python train.py --n_layer=8 --d_model=384 --n_experts=32 --experts_per_token=1 --d_expert=576 --d_shared_expert=0 --activation="relu" --moe_layers=[1, 3, 5, 7] --router_score="sigmoid" --normalize_top_k=false --routed_scale=2.0 --balance_loss=0.00117 --balance_bias=true --init_std_router=0.0323 --lr_router=0.00044 --vocab_size=26779 --norm="layernorm" --norm_eps=1e-05 --tie_embeddings=false --optimizer="soap_variant" --lr=0.00716 --grad_clip=2.0 --batch_tokens=131072 --seq_len=512 --train_tokens=1120000000 --steps=8545 --dataset="wikipedia_en"
Below are experts of layer 5 (counted from 0) of a mixture-of-experts language model. Rows are named router (the router's row for the expert), up (a neuron's input weights, with its number) and show model dimensions 96-143. Each number is 500 + 50 x the weight over its row's rms, rounded and kept within 0 to 999. Numbers have three digits each.
After each expert's rows: a language model's description of what the expert responds to. This comes from a sample of Wikipedia text that the model never trained on.

# expert 3
router:487451511472476512473421485567544532557474566435529515489476535520539508480609426528535491564570477619449435444450539423491517446572503491508441
up0:489538536441423487451383367509478584480436444575540536418474508511547510542477512456492534573526537498428565455520530406553492528546506472500494
up1:519512504457443524452485424560539544406449516498530590559436542433508546457515602494493576517587536491528456458586567463402477452409547468492469
up2:507522482416388552517453486478569518488515583525577547456519517477457427486457450474531506430493551465523494468513525599497545578551522485545483
up3:536476488544460496531472574504510525559553453470522506497529599515472466472406533522421550520542536512516459546419568574540422461461521523424507
up4:451529505533502512531515518421481443563486457499578515389486491477477513537456447442437451468412467608475527474508470531543489585588584505519553
up5:493532520470408564476565472470539478493554472563486546453489569548444541506606547514493416554493498497527413552479429576586540425483556485615485
up6:525410525481553451465470458514456481515522484414422494511416607469531449504501511514487508504568581450508519558454504463494540535476473493496448
up7:480494467567541488528535419453506533594514494484531495553468488411577507569383464536506458440520447423480518544514481477504496470530461482466447
First piece of a person's surname after a given name (Richard E., Mikhail B, David Cameron), plus semicolons separating entries in result lists.

# expert 29
router:505549442479580437536428466531593550497561483480459492446480496466447609527509403441560555490543552551507578454400572574490559498468456511522561
up0:457467480535556506609423555465487534593504521484428496527499525477572506510476454482531535428525537533471494388543435480465655577532496496456460
up1:481480451431525512596523514526502553473482536510458540519461516463539524411455519623464466551483481589570540554547514533478551631434462491493498
up2:521571471511485556435505383618602608491441561530564517475454525435524507552486421475481454453397542481533478536488492548451508515605496539448546
up3:515448453559510463504477564498545543457522510459526482525464448508523546478544500601582478503514500489500475480534435421395540367420527542465424
up4:421420542548477484497441486539487529554513503518501516440519532455579538423621503508504549552479552533478468457490367479560444514501432469531525
up5:488411487504559404480513534502403539565516545544554556561543564459535553512477483546432556536443492524494455462424545483411468424555581485501456
up6:507467481534483390454495454367415476588620523535489435424483516526573485526601575543451473473496530483573475555514475555524444510575500500552630
up7:514551511534494489530409458482431458508490464384487567518433491470467507530523409548544486503503488521491449448439504505568476602461562528456443
Conjunctions and linking prepositions between names or phrases, such as and, or, but, &, at, including, than.

# expert 5
router:535476483485615490540455480452629568514475535495518501565433420519527506397455562490424557480481535428551523446460500536511404465500518557497462
up0:472449592582560501489463530528506608466495475522518531465501482470485577520503459522513483397413544428519530443541525399480578571435600454473479
up1:506475402506455425524523445482489472559471559547516519449477392546462660506567561492509513511488477449480448526475441532521535561459572483490484
up2:454415487574578525511363539440452508405531479452499469495494613527457656441494401479528545434482558530543526459539442470518506586467574445534452
up3:530594557564522557470517503440492526512512621447508591565533542532539459444556491538508411532520397515492559573530482532463530580461646434560503
up4:494518544539439543522563494471535530572558492515439458394422574414540471494455597496498496583450458503526576436511574565472552569507516569490511
up5:538471525551454553517469476542516464492565483458452515499524532431452533535428502546448466553541622544521475448531525562496476610459472476436462
up6:581519538435551490466494537450526572456450490486550475397447584446440463430523471472496436535411544508448501559491451433476526447408468468584470
up7:473523530538556511481432521507460523489549596508526547416565401493524501485446490483494476410592562519510499464500485499532444452532565568471534
Cells and separators in markdown tables of sports squads, standings and results, such as MF, DF, GD, Votes, %, blank cells.

# expert 4
router:543507525451610434506427540413567494599507469389473362511560460527482496474535449497466580492538517557436537491455508471456585447502521487495447
up0:508474578419433499578458471484584500529559503423518495373503576511510458536420510537497439365493466491425508535481491474477379549540443514475497
up1:531508507460497472558392487532475464509504526450529523492449530449478478452461520532575538483564446518547475452516615474522458460557553514460463
up2:527445498563548503520432510496493517461479523406476536405553517452487449457460490436490463508368579523490440494482491511459458563549527555530495
up3:528533530570496507508432583392514492482583413484474546509480552488470546548463608465497542436523455508490558451560473505516498596415510511540415
up4:516519525589565633488466456459537520573505487494505419454447544485483527477533491516497505454567470552457462507487510546450579484534578518532525
up5:532510550560542527501444447531463571590464591441497444456528464466503449536451486495534496435520536574509551590550531554449570490524545511458563
up6:560484413518491563533556460491562471502513462448541512475457539534536465527450524467576573522480409437482488413446419445448468492509535444494465
up7:410510500545547526618514509580588571458542582517568485536514481505519466471484508516579511547508425455489462547480564530536536490513434530552499
Possessive pronouns, the infinitive to, modals and the possessive 's, as in began his education, allowing individuals to, he would concentrate.

# expert 8
router:495484428405505416556513514480582550477408506483453507552539541516516521451526541524573508531511498427529536574367539469600503494508427469620410
up0:546501520488473505473524441527500516511428515466502456429426508472569412473481533509525454492529476622531467426530470484525445491605456419508458
up1:550457552524544541492463574426497526490548537425433552449534451473534438485435623491481461541573602518439496560540528437589423494530578558450512
up2:498488427486446565516447542427483562433433498442513491599446468554547496607542444498552498510557464406468487519531522587561464474398369452478594
up3:498474470532490459445522527511503486497514486426502395670533647525533438485523478515610441560447487520531530486494427586473452515483421493535595
up4:551500500502448428518498560454562493418591606429477461515473539514481559539480529472463486532473455446482527524495429444550482548414484535598476
up5:484482487512450457546474516472474477504525471531501521501573547492460498558558440430457460444434622529475552433449535476441473540477457465490549
up6:473563524475517442453485540447572523487566398483456484498428475548444472446442557472569505504612442484486546500504420503487425606511555447447564
up7:505556504468523592610508554526431483515448518489519418478502473394407563495553466506529533332487535467456442607598441546508511553524471640512519
Single digits inside years, dates and measurements, and unit words after numbers, such as 1942, 102 kg, 1,435 mm, ft.

# expert 19
router:519574553467521431544449505469500516507464547427453399498546504573512562561438532539592530495537530532463458521529459553464516541580435452519538
up0:625584504521615520550500600530491503488484531511439491515493538509494545426561581514565498526586487556423524514499415573457470470519556543469500
up1:428449463520527559502503516473482611598508565553501552505459451564467489518502552492541494522571483420526542484408536494511546454519476405500452
up2:530493456481546530455454508507494519536497611416544624451428552451550446539529506418505513511569458562449423485419538507471605528467493479484479
up3:501474530452429459592430465458576433485609554475416491496554506522475519481476418488510480532507574505462564511524489457433505591540431483520445
up4:492478469418477451590479361477467519540476565479414513535507457507521508507529453510519543569430435475535427501494533378487497525495428513545477
up5:535429411518444458493590487423547454451498460517511420546520603469477533427428392558432479516488523538445477468570560524516533571441531528560476
up6:650465503591531422432456526541500537518353478433507511454451510521591550492546577457502456419542491437484508525552474533456533524425443519512566
up7:499563455497474592522551521530533486470513407516466408578480519560457535452482616526493498604576476472513556429531539567443424406527530422461568
Forms of be and linking words after a subject, mostly was in biographies (he was appointed, was born), plus became, as, during, under.

# expert 7
router:369421569414552425489473532505517607499554519566424477478422592546589575467550426489554490510573468532404520449517522463461510492500378495580550
up0:463502490524509516522431478531596363481544538494560440457385514502514527503539508501460422379460544533544504511499466548462392519484580545507557
up1:447491552487440457467457474499526464526453526475411489512553549563561501479495553507565494606529509457532573511425573466536424395566584497494415
up2:539500541550552620562463472534431510484423439539451431465538495446481439462437537535493536512422485530587552544514459449544418510548494505415400
up3:579523534564497579513457495502454547419484489514512479439430573541550492537554543431533514583518469591555507504568466469571472513532461462534516
up4:484544554395488466447420437513520448494537463528517477586490499532509529497540457552564485571485572445525557507568464551505466495480486566477502
up5:528555500454517494663515508555566487526449443587508435542434571555478519480584496594433496482517411590519464420425403542434497514457522528427535
up6:559449425422466424489547514453627490590616607453360521566439537456532491556483448522512421536529510499500440435482482469523496547508454570507452
up7:604525515450504524509572558495552468513541524499461569526519439485511529488564508442469537461593527469488500409472552493510525557500506552393514
Single digits inside years, dates, ranges and numbers, such as 199|0s, 201|8–19, June 2|3, plus the words century and BC.

# expert 30
router:412493491509513558455425510490468511572484484461480523422445435473508573453497494484551467587545529554536494435487581482494509533512507572466514
up0:466459564439522489521543414466457529440644491509458514428528477517550489461492528482488523504495415553533497499409477413505531565464479581561545
up1:501462528495602526457555455508479555455415566527500387450552468481572473418526478561523517522556559521433442429460546448398485535509521545514523
up2:374461456523468497471508494645487484484481587444498565415504479551427499499476469562531516510511398527456528484507476457486431572520482508499513
up3:549604498460518411448513476436505451453502565482548536509457511501488621439487518502476502535484494576489501527543486424509451464469528470461487
up4:531483580544574460538457468429560401403539494509423414476486453498436596483472467473497447478544551520517522507526450537481507484489484435584625
up5:484468618449470470565465547534581528552459467546367540524468450486556494505483571546539561522489461504492413435480468539564530573454475482593484
up6:421426528515524568556371517460497517475528522465473575439502417465567505383515398580426557597442503519463516431490423390553487482523505398535502
up7:503534505548546583470510496567500503537413523516528468560529585490560413442416466554585484526445464514543501456516615351543509467559437486538483
French particles de, la, du, et, le and apostrophes, plus mid-word letter pieces of foreign or rare names (Audre, Contrechamp, Trafford).

# expert 28
router:462469555420506441538556596547532602513479528534459463521403534553585499501626542444554500577540529523419522446499546460486465547529457540469456
up0:470518480450493501485431542490516538485485604565493488475453498502486419460456473510477547465503524485518485445420566494494439552485496518532529
up1:525488452502508447499546491516490571499502470559370476490470567538499499572521443551532548378470437519465552433493497580550567442594546497403535
up2:534453544637499539478457501505474424477535486548576454472548630477468497379499492477502492423507573556558519505450617651524552541483424403477477
up3:546532611519552471441533493433376494398522574566571454498534421568466493554547432451490440572522404495500541512483470461472486442559423512414563
up4:430464543497507502552500483595431462494442525408534455468497526512487386510386565549564483516566558497562543529461539494527536503581543552439532
up5:476562443507456473480505527385450512542564481425489530600462536468543553560545531482582525451521471548427536460595420522467399515551538389480539
up6:570495547479527525479506519512495415521555599478419606545512496503498496561614460455520562475521484563560455485574500516484584569597549407535576
up7:485547526539548492473454528508477621512457536504493579400522462599478540485510499572464481468509494545547485440439558484403462530542474542498502
Commas ending a phrase or title, often after numbers or names, plus closing parentheses and quote-comma combinations in tables and lists.

# expert 18
router:499466441438545496458486494504536519532553511392550408402530526611561472537567462512481519599450470374483559493468515526561496532561522580539502
up0:602605565443473589503526516437573466568433479512528519540535525518531412472592548470505531569508434535510505443446459523536445467560445572432517
up1:521485497539566506529497508495524452471444528452476479452520472465481483531542461595499508508512539610525628557522548477471548495577480532527457
up2:465372527524520431560445507514433468498513449558472572504507537508481412381520491457567517543566458587431479530472484547476478524501547534508481
up3:445462534440550526507481492577462440497397528464495588549576448441549450413556420504556521497437466587537563422571474549445590477439485531545497
up4:473529564427459580469612506539556500524533592504503565453525470498513590468501433521516558467499451446505501459470504492559530586445526496482564
up5:460440425516486472472585524462478540432516534530536576437533526546454501503514480606467484617523492494551551554549544595468536575454582531535488
up6:420464520518479554532491491558456529485472435482457452440502537443522457567443528441562543567545481451504529536478495499494564502542507538454523
up7:538518459501568374488604526605534556526375491509532477559421483470465514444479616360515514472494465546496475481561451545555460502495545528515492
Pipe characters between cells in mid-row of election, sports and awards tables, plus list dashes and semicolons separating race results.

# expert 11
router:568524550549596446569432486455524539391482427475441558458575495496584499420576539508448669556467518512530483483409508508468515484436482487551566
up0:476419504500509485466494489458551587499530484455414496530520502587510522481443511471430533494500434510473516534397363491455523514414498450552604
up1:558484502434436460515480541567591525547530503453495414437392515577573502506549431511506505577537443607429507485555545523491514408529463572528541
up2:460421377471468492464437455475435434548579521504606560490439577565560556514559509557497486532552459529479480490560518550525435420525568466637475
up3:431456580543527481496408525490470437582506505552544496546507544449544578495533493514433529530492508662457486544518577463404544547537549566570499
up4:540430489519551445467576455397511576461446431580475443456535533495542486514612467576505544553394492531559566581457509588546464480497454551452402
up5:464497461535534522416547548462433489489395603482500466515463510479580475485466521492530528401499447471458507498472520454504505467503468585506499
up6:478479500481418403461504566516564571482491561537499422537464466476561487459549466458461548531507525584465466516478378525568464515474480486524467
up7:505513648406538511521507508637518627486496454491384533462503528462431459560562534521521397583529456472515530477545487449568469408505503487521542
Mostly of after nouns, plus more, much, less, most, into and table pipes, as in Hall of Fame, more than.

# expert 9
router:495561454463506464511424452497507589459440503498547387438514532517487468447483450502515476534483517532488567413569497588448553500521511483529550
up0:558556525489540449505336516518475553563487472544414569478549468547473525518538573514453406540597514483590555508545577489452566493539540465621442
up1:506436546554556475495585532502491491560467517554480500570524476384497488518464529523542573552552527525533545544572484441571514537483461526570499
up2:548503517535476440564519486516452380485407497495486533465602560452477411512566394560494514471453527602389493394505530540566538570528503504575542
up3:501528463465411426534481442430468479557575451501583467454556439482443508453470475453529550501493431526509547501414500484545434475518442412434471
up4:531475538523576555438538494476436561584486548432451538427432510445508471472568458513504523431583512507597538506570508489461550416461548483566500
up5:513503428511471461452542490511467527480554473478406516511556539451523486466500426476577444576523493499503506416534508540568555513489480478553490
up6:526522506502517494459592496600571571537543500483430527447516512465502464483522476592511527476492418536376484438404511576401565448525527465484442
up7:498492502544540515529543565442494499509571440511446540554492510445483480549539512542495486492445553542447528446469424615455484483412473506481445
Single digits of numbers in statistics and election tables, after a bar or another digit (17, 5, +7), plus bullet markers and Romance name pieces.